config.yaml
hidden_size: 512
d_expert: 336
moe_layers: [1, 3, 5, 7]
balance_loss: 0.0139
router_z_loss: 0.001
router_bias: true
beta1: 0.9
max_seq_len: 1024
Below are experts of layer 3 (counted from 0) of a mixture-of-experts language model. Rows are named router (the router's row for the expert), up (a neuron's input weights, with its number) and show model dimensions 256-319. Each number is 50 + 15 x the weight over its row's rms, rounded and kept within 0 to 99.
After each expert's rows: a language model's description of what the expert responds to; "comes after" lists some tokens at least twice as common just before its tokens as in all text. This comes from a sample of Wikipedia text that the model never trained on. Tokens count by the router's weight.

# expert 23
router:25 36 44 64 50 23 58 42 32 62 53 27 67 23 27 27 37 50 75 23 36 62 87 47 49 48 49 70 33 47 49 43 25 78 62 28 28 48 28 43 41 72 37 45 32 63 33 50 48 17 42 34 48 39 56 38 51 64 71 60 52 56 40 31
up0:55 37 78 51 22 44 54 23 43 82 61 60 59 83 44 47 60 37 74 46 53 20 50 68 36 26 42 71 58 32 37 57 54 63 51 46 28 69 53 34 60 35 32 75 47 38 45 61 54 49 68 38 41 55 59 44 72 29 00 55 82 51 73 50
up1:42 61 47 81 56 41 63 52 45 45 33 77 43 36 36 48 49 36 40 77 54 60 34 44 44 62 49 53 23 60 43 61 48 46 60 38 75 42 60 32 40 53 43 43 53 53 41 60 60 57 55 71 50 47 62 61 51 51 27 36 70 43 46 36
up2:30 53 53 49 51 55 27 18 54 58 61 35 36 82 43 27 20 64 57 36 43 54 36 58 47 58 37 67 43 28 50 33 48 47 41 42 56 56 59 52 41 59 54 44 53 27 14 68 50 55 20 41 38 60 41 51 63 54 90 76 50 29 67 71
up3:56 52 28 88 27 56 37 61 37 39 03 43 64 46 29 45 25 49 57 41 50 57 33 23 46 59 37 52 26 51 57 78 55 49 29 46 34 45 34 55 61 62 45 51 50 38 59 76 67 37 56 33 40 51 66 39 57 43 63 45 61 52 80 24
up4:49 48 40 52 58 61 49 67 47 43 40 36 63 28 34 29 45 53 40 64 51 65 54 42 47 47 27 72 41 41 45 64 56 47 65 51 31 46 35 65 73 19 70 55 55 50 54 51 51 55 42 42 56 58 39 70 42 40 61 48 41 74 48 43
What it handles: Nouns for people's roles, relatives and organizations after the/his/a, such as band, father, manager, group, League.
comes after: " the", " his", " a", "'s", " her", " The"

# expert 55
router:33 48 42 50 47 46 42 41 19 52 35 32 74 34 55 43 30 42 79 41 46 36 58 33 43 23 48 65 24 42 68 56 32 00 74 41 37 64 27 67 25 49 24 62 64 99 41 55 43 28 44 40 34 48 46 35 49 43 49 62 54 44 47 51
up0:47 54 48 44 45 60 58 52 47 40 58 46 69 52 52 32 37 33 55 45 32 64 44 34 30 24 64 69 33 53 74 45 51 56 47 51 52 52 25 54 33 48 64 43 46 44 66 27 56 54 59 55 56 30 72 41 67 50 48 49 43 68 58 54
up1:57 35 41 44 71 96 51 53 52 42 62 44 53 43 49 49 37 66 45 56 44 67 82 46 40 58 56 52 49 54 51 47 56 50 42 41 63 28 42 42 21 55 42 40 76 46 30 64 42 36 63 49 46 47 56 22 41 49 72 75 67 41 47 31
up2:26 51 48 39 40 85 28 46 37 64 50 39 69 77 24 50 45 66 55 70 22 64 61 42 35 25 49 63 54 54 59 46 56 54 35 59 57 33 56 99 37 70 32 40 45 45 36 41 50 19 66 46 53 41 78 40 42 52 54 60 60 47 62 40
up3:54 35 43 43 59 30 55 37 48 59 63 51 18 39 41 31 35 74 47 35 72 34 49 46 47 32 31 53 60 54 35 43 52 52 60 82 36 61 39 54 61 35 58 60 32 38 61 64 82 47 16 52 45 46 30 52 41 45 33 73 16 23 31 67
up4:78 45 77 50 62 58 44 64 40 62 23 52 29 54 50 67 60 59 58 10 76 61 34 54 99 18 57 54 51 24 54 47 50 61 66 66 68 49 55 47 51 54 42 43 55 70 55 82 39 52 47 41 52 47 46 50 58 62 43 51 62 37 61 30
What it handles: Wiki section headers like ==History== and ==See also==, table separator rows, and trailing pipes in election-result tables.
comes after: " ", "==", "\n", "==See", "-", " %"

# expert 62
router:42 52 46 63 41 37 66 31 34 61 54 42 62 53 37 58 29 38 82 58 40 33 70 38 00 35 63 67 04 87 61 35 35 43 53 37 27 52 37 56 39 66 31 59 60 75 64 60 35 32 48 33 38 57 64 46 42 54 46 80 64 61 45 37
up0:29 44 53 46 54 49 44 74 67 27 37 57 32 28 69 55 57 67 62 52 41 51 43 38 49 43 41 74 24 56 46 42 31 58 25 23 51 67 41 36 26 47 49 55 59 49 48 71 44 58 47 45 01 47 48 39 40 36 63 51 47 59 39 53
up1:55 56 62 60 54 37 74 40 37 42 35 33 74 67 24 35 64 62 60 57 43 51 42 36 46 38 43 76 71 60 68 45 61 39 65 40 72 35 45 32 33 73 51 48 41 31 49 66 59 49 62 51 67 41 51 49 61 36 72 51 78 40 64 47
up2:20 51 64 54 28 72 39 59 52 72 46 34 44 47 36 41 38 59 55 56 99 57 52 36 39 58 67 65 42 80 68 50 52 58 63 52 41 39 41 47 33 53 68 67 35 50 46 53 49 71 53 51 53 48 62 54 76 41 37 48 59 51 43 10
up3:41 53 48 68 62 38 51 73 54 55 45 32 64 40 46 17 30 63 49 85 41 43 62 53 42 44 29 76 47 52 88 32 35 33 91 51 28 13 25 39 44 66 39 62 38 64 44 63 50 53 52 58 67 52 53 62 31 61 51 62 50 52 70 52
up4:58 57 54 44 43 56 62 33 42 44 73 38 45 38 55 51 51 61 74 66 53 54 35 69 37 49 69 55 39 45 49 48 39 32 40 44 44 54 60 46 66 45 42 72 68 50 42 51 60 46 41 44 58 42 57 40 54 71 57 31 48 55 50 55
What it handles: Pipes and words in table header rows, such as Result | Notes, New entries, Title, plus the relative words when, where, since.
comes after: " |", "|", " Title", " Candidate", " Votes", " Team"

# expert 4
router:43 44 45 83 42 46 66 28 13 62 45 43 75 56 30 21 44 39 68 41 48 61 61 36 28 29 49 63 55 49 65 46 35 44 62 28 43 59 47 48 25 53 26 56 58 65 48 51 66 12 59 41 29 38 59 52 47 61 66 63 77 29 28 47
up0:37 62 55 40 38 50 47 09 68 64 51 62 36 57 62 41 29 63 70 29 39 43 64 36 27 53 45 68 48 54 54 39 38 46 60 48 65 51 35 33 75 69 51 84 56 50 13 25 40 48 49 60 45 64 74 38 67 36 16 40 34 56 40 77
up1:49 65 42 63 28 42 68 41 54 52 58 58 47 32 50 47 49 53 86 65 49 62 39 41 36 48 71 48 57 71 49 71 56 31 59 38 57 56 42 39 51 64 59 58 41 55 52 45 03 63 62 41 69 55 36 60 45 45 63 92 56 53 41 49
up2:49 34 51 54 56 39 48 23 66 69 17 41 44 39 50 50 50 62 35 68 50 46 54 49 66 47 59 45 30 43 41 82 63 49 54 32 54 43 61 75 71 46 39 41 41 70 55 35 62 50 16 76 75 42 42 68 36 38 42 35 53 46 37 45
up3:47 49 56 06 74 44 57 47 61 52 37 40 45 40 24 46 52 74 51 43 20 51 58 38 38 71 31 60 38 51 66 58 28 29 58 67 36 61 40 30 51 85 34 66 79 50 20 70 46 45 53 42 38 65 60 62 61 52 70 41 25 70 55 37
up4:26 62 55 61 66 36 37 51 41 51 70 49 50 57 54 46 39 42 49 65 59 37 39 20 36 24 43 65 46 48 60 31 53 63 40 44 73 63 51 55 33 38 48 81 36 51 47 50 51 00 47 79 25 48 44 73 41 63 62 38 04 57 49 55
What it handles: Given names beginning a person's full name in lists, tables and biographies, such as John, Robert, Peter, Vladimir.
comes after: "-", " by", "=", " USA", " and", "|"

# expert 48
router:26 32 45 50 22 53 74 30 47 34 30 46 61 42 37 48 35 50 65 41 54 33 78 53 54 29 68 51 29 84 51 60 44 23 53 42 19 59 34 61 31 63 43 42 62 57 24 68 60 45 47 48 31 49 44 30 57 38 54 51 42 47 65 49
up0:44 30 50 67 42 38 39 99 54 67 72 30 30 43 48 99 33 41 62 42 52 65 54 55 46 60 47 47 37 45 76 60 23 61 36 61 65 67 58 59 49 71 42 51 55 47 21 36 52 47 51 51 73 50 67 50 53 55 66 40 61 36 63 60
up1:72 49 31 48 43 57 41 54 57 37 73 51 32 51 78 64 57 40 53 49 62 47 45 36 53 46 51 54 64 41 58 39 32 45 64 34 39 59 41 34 57 63 38 58 87 74 52 50 39 36 35 73 10 46 50 00 74 56 53 62 65 47 41 51
up2:56 69 52 93 30 59 44 54 47 46 63 52 66 55 37 99 67 49 39 62 57 45 64 40 37 42 38 53 60 49 44 57 13 56 55 53 52 50 52 54 09 23 62 63 52 66 41 47 51 61 44 50 65 15 54 59 77 54 58 57 71 52 45 56
up3:42 50 44 57 39 66 39 46 47 26 29 51 49 53 14 57 61 32 48 52 33 41 73 55 50 68 68 63 88 38 17 62 77 41 76 59 78 44 20 34 67 42 33 53 41 32 45 46 44 51 56 17 46 50 54 40 44 42 72 36 54 44 51 20
up4:51 39 54 63 45 58 75 57 51 60 62 79 56 46 55 63 58 57 83 31 69 52 57 63 42 38 58 32 18 51 43 41 46 73 60 56 52 53 23 59 48 62 57 63 41 38 47 33 80 60 52 52 48 37 18 52 44 49 57 33 71 36 51 59
What it handles: Pipes between number cells in tables and colons ending labels or names, such as "Philadelphia Union:", "Incorporated:", "Class:", "Vol. 1:".
comes after: " 0", " 1", " 2", " 3", " —", " "

# expert 49
router:46 39 53 61 72 10 53 47 34 59 30 35 55 50 47 28 34 73 75 04 53 41 70 38 32 47 67 45 40 46 69 58 48 43 49 16 38 58 43 58 51 47 28 66 57 59 03 47 46 18 48 58 42 34 32 69 53 48 52 41 42 54 19 36
up0:30 50 68 24 54 68 70 54 42 35 51 40 46 40 52 43 36 68 51 59 38 57 50 34 30 52 58 53 52 50 76 23 51 29 66 39 40 75 22 27 45 54 46 53 54 50 51 40 80 40 58 52 50 35 81 34 68 38 57 60 43 31 13 50
up1:52 54 27 60 54 77 39 34 32 50 45 51 52 75 31 30 53 58 62 55 49 52 42 58 39 39 67 81 62 63 60 36 73 51 39 94 28 48 22 38 36 74 41 51 70 13 37 65 44 44 50 50 41 64 47 57 47 31 82 44 54 45 55 34
up2:63 47 53 56 41 51 47 51 28 53 61 39 42 43 25 57 40 35 55 65 51 68 58 39 42 37 66 38 48 48 70 36 29 38 49 44 40 42 14 41 34 51 52 41 57 65 45 31 30 76 54 36 43 51 55 46 52 83 40 43 47 42 56 51
up3:41 38 42 41 68 44 77 25 50 45 30 27 36 64 55 56 52 63 45 36 15 38 36 21 39 46 58 54 43 23 47 69 39 54 51 47 38 62 35 44 28 52 39 65 67 53 46 42 43 51 70 44 43 29 54 47 34 40 60 55 42 38 28 51
up4:34 43 45 84 38 67 36 38 42 60 54 51 52 44 14 35 66 66 47 55 54 42 38 48 49 48 55 42 52 80 47 59 51 50 38 20 50 72 41 59 36 33 31 43 53 77 60 50 34 55 66 42 33 68 47 50 33 64 53 53 64 49 56 36
What it handles: Common nouns and Al/al right after the, a or his, e.g. the University of, his boat, Weird Al, plus semicolons.
comes after: " a", " the", " his", "'s", " an", " their"

# expert 11
router:31 35 80 73 50 22 63 41 37 60 44 35 52 46 40 43 11 49 75 59 33 54 50 48 49 42 37 70 60 44 67 48 61 28 63 56 26 57 49 51 09 43 46 71 54 68 51 41 55 18 46 20 28 50 44 61 56 41 47 53 54 39 43 35
up0:64 40 63 72 45 32 38 76 41 71 66 42 50 51 68 44 51 61 44 79 17 38 78 00 47 52 69 37 53 50 75 61 39 36 52 41 41 46 60 34 58 67 55 69 56 76 38 42 49 36 57 15 33 44 49 53 52 54 48 56 46 58 69 49
up1:62 33 61 65 48 51 50 52 28 63 22 45 60 75 54 46 60 67 71 63 10 49 67 54 50 52 45 69 61 47 44 33 19 35 70 70 52 57 46 63 53 40 38 52 49 33 41 41 32 50 57 75 37 56 45 65 77 28 84 63 41 56 46 65
up2:60 53 38 52 44 74 86 56 34 58 53 39 34 33 56 31 54 41 50 56 54 67 41 40 45 60 65 49 25 67 53 37 57 30 45 47 60 49 34 48 32 48 69 35 73 55 51 56 33 51 36 40 86 68 57 70 52 47 52 63 67 75 42 51
up3:35 47 36 72 56 22 65 66 52 50 48 47 58 54 47 37 24 64 51 56 24 29 52 15 31 44 47 52 49 39 61 40 45 30 27 56 49 55 39 69 58 45 42 60 60 46 55 68 43 48 54 52 32 51 75 63 45 64 59 50 55 32 79 67
up4:36 73 18 60 60 50 57 30 52 57 17 44 44 18 50 35 64 52 45 72 58 54 51 39 42 63 28 74 30 37 48 54 40 33 72 32 39 68 36 48 57 43 03 58 51 54 53 31 31 70 34 43 49 17 57 65 72 70 29 60 54 41 59 41
What it handles: Spaced dashes between names or phrases, and digit groups ending in a comma in vote tables or dates, such as 57, and 34,.
comes after: " |", " 7", " 8", " 5", " 9", ")"

# expert 44
router:33 53 41 68 44 28 53 33 22 56 17 31 51 31 40 38 49 57 68 49 43 64 61 39 22 26 65 59 48 43 77 33 15 63 59 51 32 60 33 43 35 69 41 79 55 61 48 38 60 22 63 49 32 18 38 43 66 58 45 41 47 57 39 42
up0:51 53 53 63 46 44 32 31 34 53 48 27 54 26 48 60 64 53 40 67 51 47 46 23 58 58 32 37 48 54 75 89 30 49 52 56 22 68 32 64 45 48 45 57 84 50 99 66 42 68 42 59 65 64 75 60 27 41 39 51 66 55 36 66
up1:53 33 40 52 28 42 48 29 21 76 63 96 39 50 54 49 52 43 74 46 51 48 75 38 39 57 63 73 41 57 52 72 52 31 49 36 45 65 60 54 45 57 47 59 55 67 34 43 25 74 41 60 41 57 32 67 59 45 54 48 73 12 35 64
up2:27 29 47 38 48 48 57 94 89 55 36 69 39 64 36 54 51 68 59 43 64 49 56 32 41 49 67 40 59 43 61 55 47 50 70 45 61 59 45 38 66 41 48 50 52 73 30 39 48 58 71 58 72 39 44 56 41 44 44 66 51 56 43 43
up3:38 43 29 60 43 24 56 32 47 57 74 70 75 78 19 32 45 29 38 27 31 30 65 54 37 36 79 70 61 67 26 55 42 32 48 54 50 30 60 75 49 51 44 57 55 65 26 78 44 24 74 59 60 40 24 56 58 60 66 73 37 59 59 30
up4:44 63 69 71 47 57 52 39 40 55 72 58 40 55 75 34 47 46 44 66 62 32 68 51 51 44 54 49 46 48 42 69 60 46 61 48 35 48 39 40 62 61 63 48 33 61 55 43 71 40 43 57 67 28 61 71 52 24 50 75 57 51 31 25
What it handles: Number words and quantifiers before nouns, such as two, three other reporters, several, these, few, plus numbers in table cells.
comes after: " |", " List", " of", " and", " /", " with"

# expert 18
router:41 51 54 67 28 34 62 44 15 69 46 36 62 55 29 35 25 69 71 58 44 58 53 53 16 31 59 70 28 61 48 49 36 40 52 29 38 88 49 53 32 59 52 60 40 60 24 47 53 43 48 25 47 40 57 28 55 58 59 70 83 26 25 56
up0:27 50 59 53 69 49 56 50 63 56 42 33 31 38 45 53 32 71 48 45 61 38 54 12 47 47 60 53 21 62 52 52 40 41 54 80 35 51 72 47 53 47 19 15 64 54 73 53 51 52 33 36 52 69 69 33 81 63 39 47 49 37 44 30
up1:60 35 35 55 39 46 35 66 57 40 81 37 50 52 27 51 45 30 56 57 56 46 75 23 46 45 51 90 74 72 66 62 40 34 56 62 55 27 56 54 69 88 28 99 41 65 34 48 44 57 74 48 42 57 39 74 52 42 61 75 36 62 35 45
up2:32 39 25 43 48 50 59 51 58 57 65 27 44 62 50 57 96 41 51 55 61 49 60 45 48 27 52 79 55 35 50 56 61 47 77 66 17 34 53 37 14 52 27 41 59 31 50 37 52 64 59 36 41 70 17 55 34 44 60 40 36 50 45 20
up3:22 57 32 42 43 66 38 60 47 13 29 49 43 48 41 40 45 71 50 64 45 43 65 52 52 38 66 53 74 30 63 57 64 17 72 45 41 34 34 36 27 43 40 52 55 42 04 52 65 54 57 57 40 55 45 67 06 33 65 52 52 44 62 41
up4:55 48 57 49 40 49 35 42 26 70 59 40 75 55 43 57 72 29 49 57 41 21 32 36 49 61 58 78 55 49 78 52 73 83 39 58 56 44 48 49 34 24 26 33 52 83 52 90 48 37 52 40 51 49 55 59 56 69 69 55 02 50 64 33
What it handles: Years and place names in dates, office terms and birth lines, such as "In office June 24, 2014", "Born: 1816", United States, France.
comes after: " in", " In", " United", "In", " (18", " January"

# expert 41
router:31 46 46 65 51 34 59 40 32 60 45 31 70 41 44 32 40 52 72 39 42 48 62 43 16 40 57 66 71 52 73 42 37 38 64 42 60 57 35 47 20 70 35 80 52 64 43 44 41 08 46 32 31 30 62 47 54 57 61 56 69 41 21 33
up0:42 47 53 33 29 55 53 57 48 75 35 54 35 44 40 62 32 46 66 47 93 62 50 31 30 52 50 64 44 61 38 54 43 44 53 48 45 41 29 48 41 48 59 67 50 66 62 62 32 58 64 37 25 56 50 53 64 47 62 43 52 50 72 35
up1:22 62 36 62 49 37 62 69 66 59 24 34 50 46 51 47 38 73 58 58 66 74 35 52 47 50 59 62 49 42 70 47 45 55 74 47 13 67 51 20 26 46 47 45 64 40 50 35 42 55 56 43 93 09 47 41 41 54 65 58 65 59 41 54
up2:58 43 53 60 66 44 44 47 47 46 50 51 40 72 29 40 59 60 49 57 54 63 47 52 51 44 59 54 43 43 37 80 42 42 78 45 14 22 54 49 39 58 62 57 78 55 56 53 60 71 49 41 61 53 36 45 59 48 53 50 32 25 45 34
up3:44 30 24 24 42 20 49 48 61 57 51 48 47 50 58 47 52 57 57 39 61 49 58 30 43 67 57 49 52 46 60 50 46 32 17 49 39 35 43 84 54 48 44 49 36 59 53 48 09 68 69 34 41 51 40 53 59 49 49 44 49 50 47 52
up4:58 11 42 75 49 40 39 28 52 54 71 55 56 52 47 53 33 41 68 17 43 39 73 58 44 26 52 42 46 44 56 51 45 55 67 51 66 58 59 51 45 38 37 68 49 46 41 62 65 46 58 64 48 52 23 88 32 59 71 66 34 33 33 45
What it handles: Political party names in election tables, such as Labour, Conservative, Independent, plus first pieces of place names like St, Tre, Stock.
comes after: " the", " of", " |", " in", "-", "|"

# expert 6
router:42 44 41 55 46 23 62 62 29 51 46 29 70 38 39 28 26 66 69 33 43 60 61 40 16 56 44 78 39 61 61 35 32 27 55 27 47 48 41 75 42 64 37 51 52 67 35 55 58 15 39 31 48 44 36 45 49 56 51 45 49 24 36 34
up0:50 37 34 53 37 58 43 54 41 48 64 38 52 59 12 49 29 47 56 58 47 39 34 61 34 40 54 55 71 74 67 60 51 29 52 87 53 53 58 50 52 51 58 57 54 56 54 72 29 31 49 42 39 30 54 65 54 52 51 40 57 43 59 29
up1:53 46 69 53 20 43 63 46 68 55 81 42 94 21 36 52 75 39 43 36 46 42 44 64 47 51 76 62 64 64 36 67 44 36 59 61 54 56 23 43 60 28 32 28 38 56 40 38 56 56 70 42 57 51 38 83 58 54 61 51 53 48 51 45
up2:60 38 99 53 39 80 63 46 59 47 50 63 66 36 58 31 47 56 67 36 47 62 31 63 38 58 50 41 36 53 51 68 55 45 53 35 36 35 19 45 67 56 59 53 59 48 28 54 39 41 37 30 17 53 78 24 49 37 51 78 43 63 69 62
up3:27 00 45 60 58 19 31 33 15 68 48 41 61 62 22 25 51 51 51 55 34 47 77 52 25 39 56 47 63 52 74 50 75 29 55 64 56 84 47 50 69 47 58 82 63 65 43 52 33 40 50 49 31 71 42 64 49 14 28 36 51 44 53 43
up4:57 48 35 46 55 33 56 56 57 41 33 51 29 33 38 45 47 48 47 63 43 95 42 32 39 47 45 36 31 59 75 50 26 57 60 53 56 60 41 25 78 47 54 83 39 55 39 68 51 59 47 55 20 46 51 06 62 57 63 50 53 54 72 66
What it handles: Capital-letter abbreviations, short word pieces and technical nouns after "the", such as SR, VA, Highway, ax in tax, osterone.
comes after: " the", " The", "The", "V", "M", " M"

# expert 21
router:57 25 31 65 49 60 48 41 18 52 45 39 55 44 34 37 27 64 64 58 56 71 74 36 51 40 57 59 28 60 73 53 40 60 56 48 43 77 50 49 42 59 47 48 56 68 47 68 23 17 50 32 42 44 57 36 51 55 35 58 60 42 41 51
up0:48 44 46 56 41 40 42 39 47 51 49 19 44 37 57 86 29 52 54 55 66 33 75 25 46 60 57 59 30 32 60 35 57 23 32 60 58 48 43 61 62 40 29 36 63 46 46 76 69 35 31 41 41 54 56 53 55 81 62 29 58 18 49 29
up1:43 39 34 59 66 53 52 70 65 81 59 32 63 69 35 51 42 62 41 24 41 47 48 39 50 47 51 54 62 53 55 50 18 51 50 90 59 51 63 48 26 62 69 73 54 36 10 61 52 66 41 58 44 62 37 61 36 44 54 25 43 56 36 61
up2:30 64 60 63 50 53 43 46 49 49 55 57 63 55 66 40 43 47 47 45 56 35 69 35 45 55 48 62 54 61 37 73 44 40 38 56 38 37 24 45 69 54 53 51 62 43 29 41 41 39 72 50 68 36 42 23 41 54 68 56 54 39 49 67
up3:65 65 54 75 67 28 73 39 51 44 59 37 91 72 57 27 46 48 56 36 57 64 70 68 51 36 48 65 43 45 47 60 35 54 38 63 13 46 17 47 14 58 46 38 41 42 43 38 61 69 39 59 29 50 54 39 57 67 11 46 54 53 51 50
up4:18 58 51 92 22 31 30 35 64 60 56 64 51 54 63 50 58 36 79 45 54 65 56 37 49 44 46 47 30 39 51 50 66 37 34 62 66 13 64 55 45 42 33 50 50 45 54 44 42 37 55 42 56 66 26 42 56 17 41 51 71 30 49 61
What it handles: Main verbs taking an object, often after to, which, or and, such as made, provided, received, won, using.
comes after: " to", " and", " which", " also", " based", " he"

# expert 36
router:35 40 55 73 53 41 29 37 24 37 30 29 51 40 39 51 37 49 68 34 32 59 61 34 38 28 86 57 19 57 73 42 39 31 79 20 35 47 41 76 47 62 27 53 55 67 52 32 35 28 42 16 35 36 67 20 54 34 63 68 66 50 43 23
up0:49 49 74 39 40 59 52 24 69 49 36 35 64 50 41 45 64 58 62 48 49 18 56 63 30 51 68 50 49 54 48 48 55 56 33 45 45 56 33 54 46 48 41 64 73 65 48 47 19 67 37 57 49 63 51 59 41 69 57 63 45 58 41 52
up1:46 51 59 76 47 18 66 53 24 53 28 37 53 24 58 60 60 94 54 56 55 51 44 71 41 79 37 44 47 32 41 63 66 31 74 75 27 35 59 31 47 66 56 42 55 54 55 99 27 45 44 24 58 48 47 57 35 63 54 45 74 83 54 54
up2:55 40 63 34 74 44 39 40 60 62 26 42 67 40 60 40 52 33 53 75 33 46 55 63 38 68 64 70 47 52 35 56 46 33 44 35 58 70 39 25 63 47 35 43 89 42 43 43 34 41 47 17 58 58 51 59 15 72 34 29 43 28 59 26
up3:39 25 66 59 40 56 44 64 50 69 40 65 63 58 41 49 41 38 51 34 67 42 48 52 42 44 38 43 35 36 34 31 28 44 48 58 26 00 38 22 63 44 33 50 61 51 33 76 44 36 45 59 45 53 48 62 74 37 48 25 57 50 64 74
up4:49 52 55 49 46 41 46 59 47 75 56 59 46 60 66 45 67 55 48 64 52 61 73 52 14 40 64 67 71 39 68 47 41 34 20 41 36 67 47 50 41 54 66 99 73 49 35 49 17 64 79 70 48 37 60 51 62 36 44 47 73 63 05 51
What it handles: Adverbs after verbs or subjects, mainly also, then, later, only, still, instead, plus -ly endings, such as "was also", "previously served", "belatedly".
comes after: " was", " is", " are", " He", " and", " were"

# expert 29
router:33 26 54 68 27 34 67 33 43 60 44 38 62 27 47 19 53 45 63 52 41 41 49 25 21 39 47 79 42 72 65 54 44 29 62 45 37 68 43 40 30 40 41 56 64 67 45 55 37 25 56 41 29 34 58 47 27 45 58 56 80 60 42 30
up0:52 39 43 34 49 45 60 59 45 33 51 58 64 30 58 35 44 00 65 57 45 74 39 53 46 64 53 38 47 36 56 47 48 54 43 43 49 55 42 40 65 42 44 54 70 36 49 66 59 46 69 42 38 66 49 58 65 51 42 62 67 48 40 61
up1:61 62 46 64 49 57 64 61 24 15 69 67 46 53 31 49 29 38 49 48 39 56 94 84 42 40 66 28 67 37 33 54 51 50 58 46 48 16 74 49 56 61 35 56 39 58 45 54 51 61 49 41 42 57 47 50 52 85 45 77 50 94 64 20
up2:64 42 47 30 54 40 35 45 39 32 81 52 47 83 66 61 29 44 63 49 48 45 63 60 52 43 44 50 65 50 43 35 53 54 40 37 49 21 54 46 91 38 62 33 20 41 50 49 62 62 55 43 45 60 51 37 59 60 57 53 53 47 34 35
up3:70 44 60 43 14 49 48 55 49 33 78 48 59 74 56 31 43 63 52 70 25 45 44 74 45 44 49 40 45 14 72 39 80 35 39 68 56 79 30 42 46 42 35 54 63 62 62 51 52 66 87 39 44 26 39 42 45 47 54 78 84 56 42 60
up4:25 64 55 92 50 26 79 75 38 45 30 71 30 56 39 63 44 40 58 31 71 14 25 48 45 30 44 79 44 56 45 20 36 53 27 75 46 46 41 54 62 44 65 57 49 75 55 45 54 15 46 43 65 62 35 61 49 34 61 42 66 50 46 50
What it handles: Line-initial list hyphens, table pipes, and field-label colons in infoboxes and career lists, such as Location:, Producer:, 1997:.
comes after: "\n", "-", "\n ", " 4", "202", " Edited"

# expert 33
router:52 37 65 70 64 53 55 48 17 66 54 33 44 44 31 45 38 73 77 25 60 24 67 49 43 42 51 63 55 60 82 46 36 21 74 39 52 65 52 43 28 64 50 34 56 60 33 58 62 30 64 46 44 30 36 26 35 42 55 58 50 18 49 29
up0:59 45 53 45 50 43 53 30 62 55 66 35 88 51 38 27 35 57 42 67 30 54 61 57 40 38 72 61 61 45 84 33 58 30 52 64 67 69 44 50 69 25 30 63 43 38 38 76 56 52 53 55 76 84 53 39 59 50 53 50 37 50 61 34
up1:35 45 56 46 40 57 29 43 32 78 99 54 36 61 42 51 99 42 58 81 59 46 88 53 51 56 49 73 43 60 72 29 37 43 49 43 60 42 33 51 21 51 43 45 43 62 42 45 42 57 75 54 48 63 29 46 38 51 55 52 67 27 42 57
up2:35 49 48 45 60 38 33 47 61 59 63 66 42 33 57 63 51 30 57 22 27 55 51 32 37 46 31 57 37 68 60 63 46 52 51 45 60 59 50 34 34 29 53 67 56 68 27 60 45 52 60 59 38 54 52 63 63 36 51 49 33 61 37 57
up3:46 59 45 23 40 63 42 74 51 47 61 42 57 46 42 39 52 55 51 28 52 59 68 63 35 47 68 63 54 43 49 43 41 19 31 59 62 53 49 51 47 71 62 52 44 30 50 60 47 41 49 44 22 38 56 52 52 62 46 62 71 64 48 26
up4:50 56 76 33 47 58 62 61 05 60 46 57 45 64 36 51 58 67 62 53 58 67 50 61 40 51 61 58 36 22 63 42 62 45 51 51 48 42 45 47 71 34 53 56 68 49 48 62 57 38 27 70 50 46 55 52 43 67 37 56 65 26 46 33
What it handles: Possessive 's after names, and capitalized The or possessive pronouns (His, Its, whose) beginning titles or noun phrases.
comes after: " The", " of", " the", ":", " \"The", "'s"

# expert 53
router:17 38 42 72 51 49 69 39 17 76 29 44 63 31 49 28 35 75 75 50 61 52 65 36 37 48 58 67 18 55 73 55 36 26 67 32 52 47 47 44 40 56 27 58 75 65 64 50 50 08 46 41 32 43 49 41 53 59 52 65 68 49 53 54
up0:56 51 50 74 47 46 77 47 36 75 25 44 47 23 54 38 34 57 80 27 47 47 57 67 45 47 41 42 36 61 50 70 36 67 50 58 46 55 41 48 43 61 56 71 50 44 41 34 39 42 56 67 46 72 45 11 42 36 87 67 46 47 57 59
up1:55 42 72 37 43 84 28 62 35 65 61 39 24 65 35 52 68 39 57 65 68 62 16 54 48 38 49 40 38 48 34 63 54 62 23 53 62 64 48 27 41 44 68 54 41 34 40 73 29 57 47 45 59 55 50 52 59 57 16 69 62 12 42 34
up2:53 66 67 60 80 38 45 48 38 47 44 48 45 49 68 29 57 58 39 43 43 52 47 55 46 46 43 35 25 53 36 53 37 62 39 74 36 66 56 40 37 47 27 40 58 56 42 37 49 52 59 48 36 50 51 17 42 47 53 50 54 47 41 39
up3:25 27 57 46 67 47 40 13 46 54 46 59 55 71 38 59 50 40 71 38 41 54 64 46 36 46 32 66 98 66 61 67 29 52 21 44 47 49 46 48 68 49 56 86 43 62 36 55 51 58 94 27 21 62 60 38 52 53 66 26 59 46 47 21
up4:51 56 59 46 38 80 40 52 65 65 44 54 33 59 63 58 52 69 51 69 57 55 51 35 38 32 38 44 80 63 56 26 43 58 45 26 76 54 46 45 42 45 38 56 63 29 64 61 47 46 50 39 44 60 99 55 77 39 53 52 63 62 48 55
What it handles: Evaluative or descriptive adjectives and word-final adjective endings, plus not, no and without, such as new, large, vague, inadequate.
comes after: " a", " the", " due", " an", " did", " most"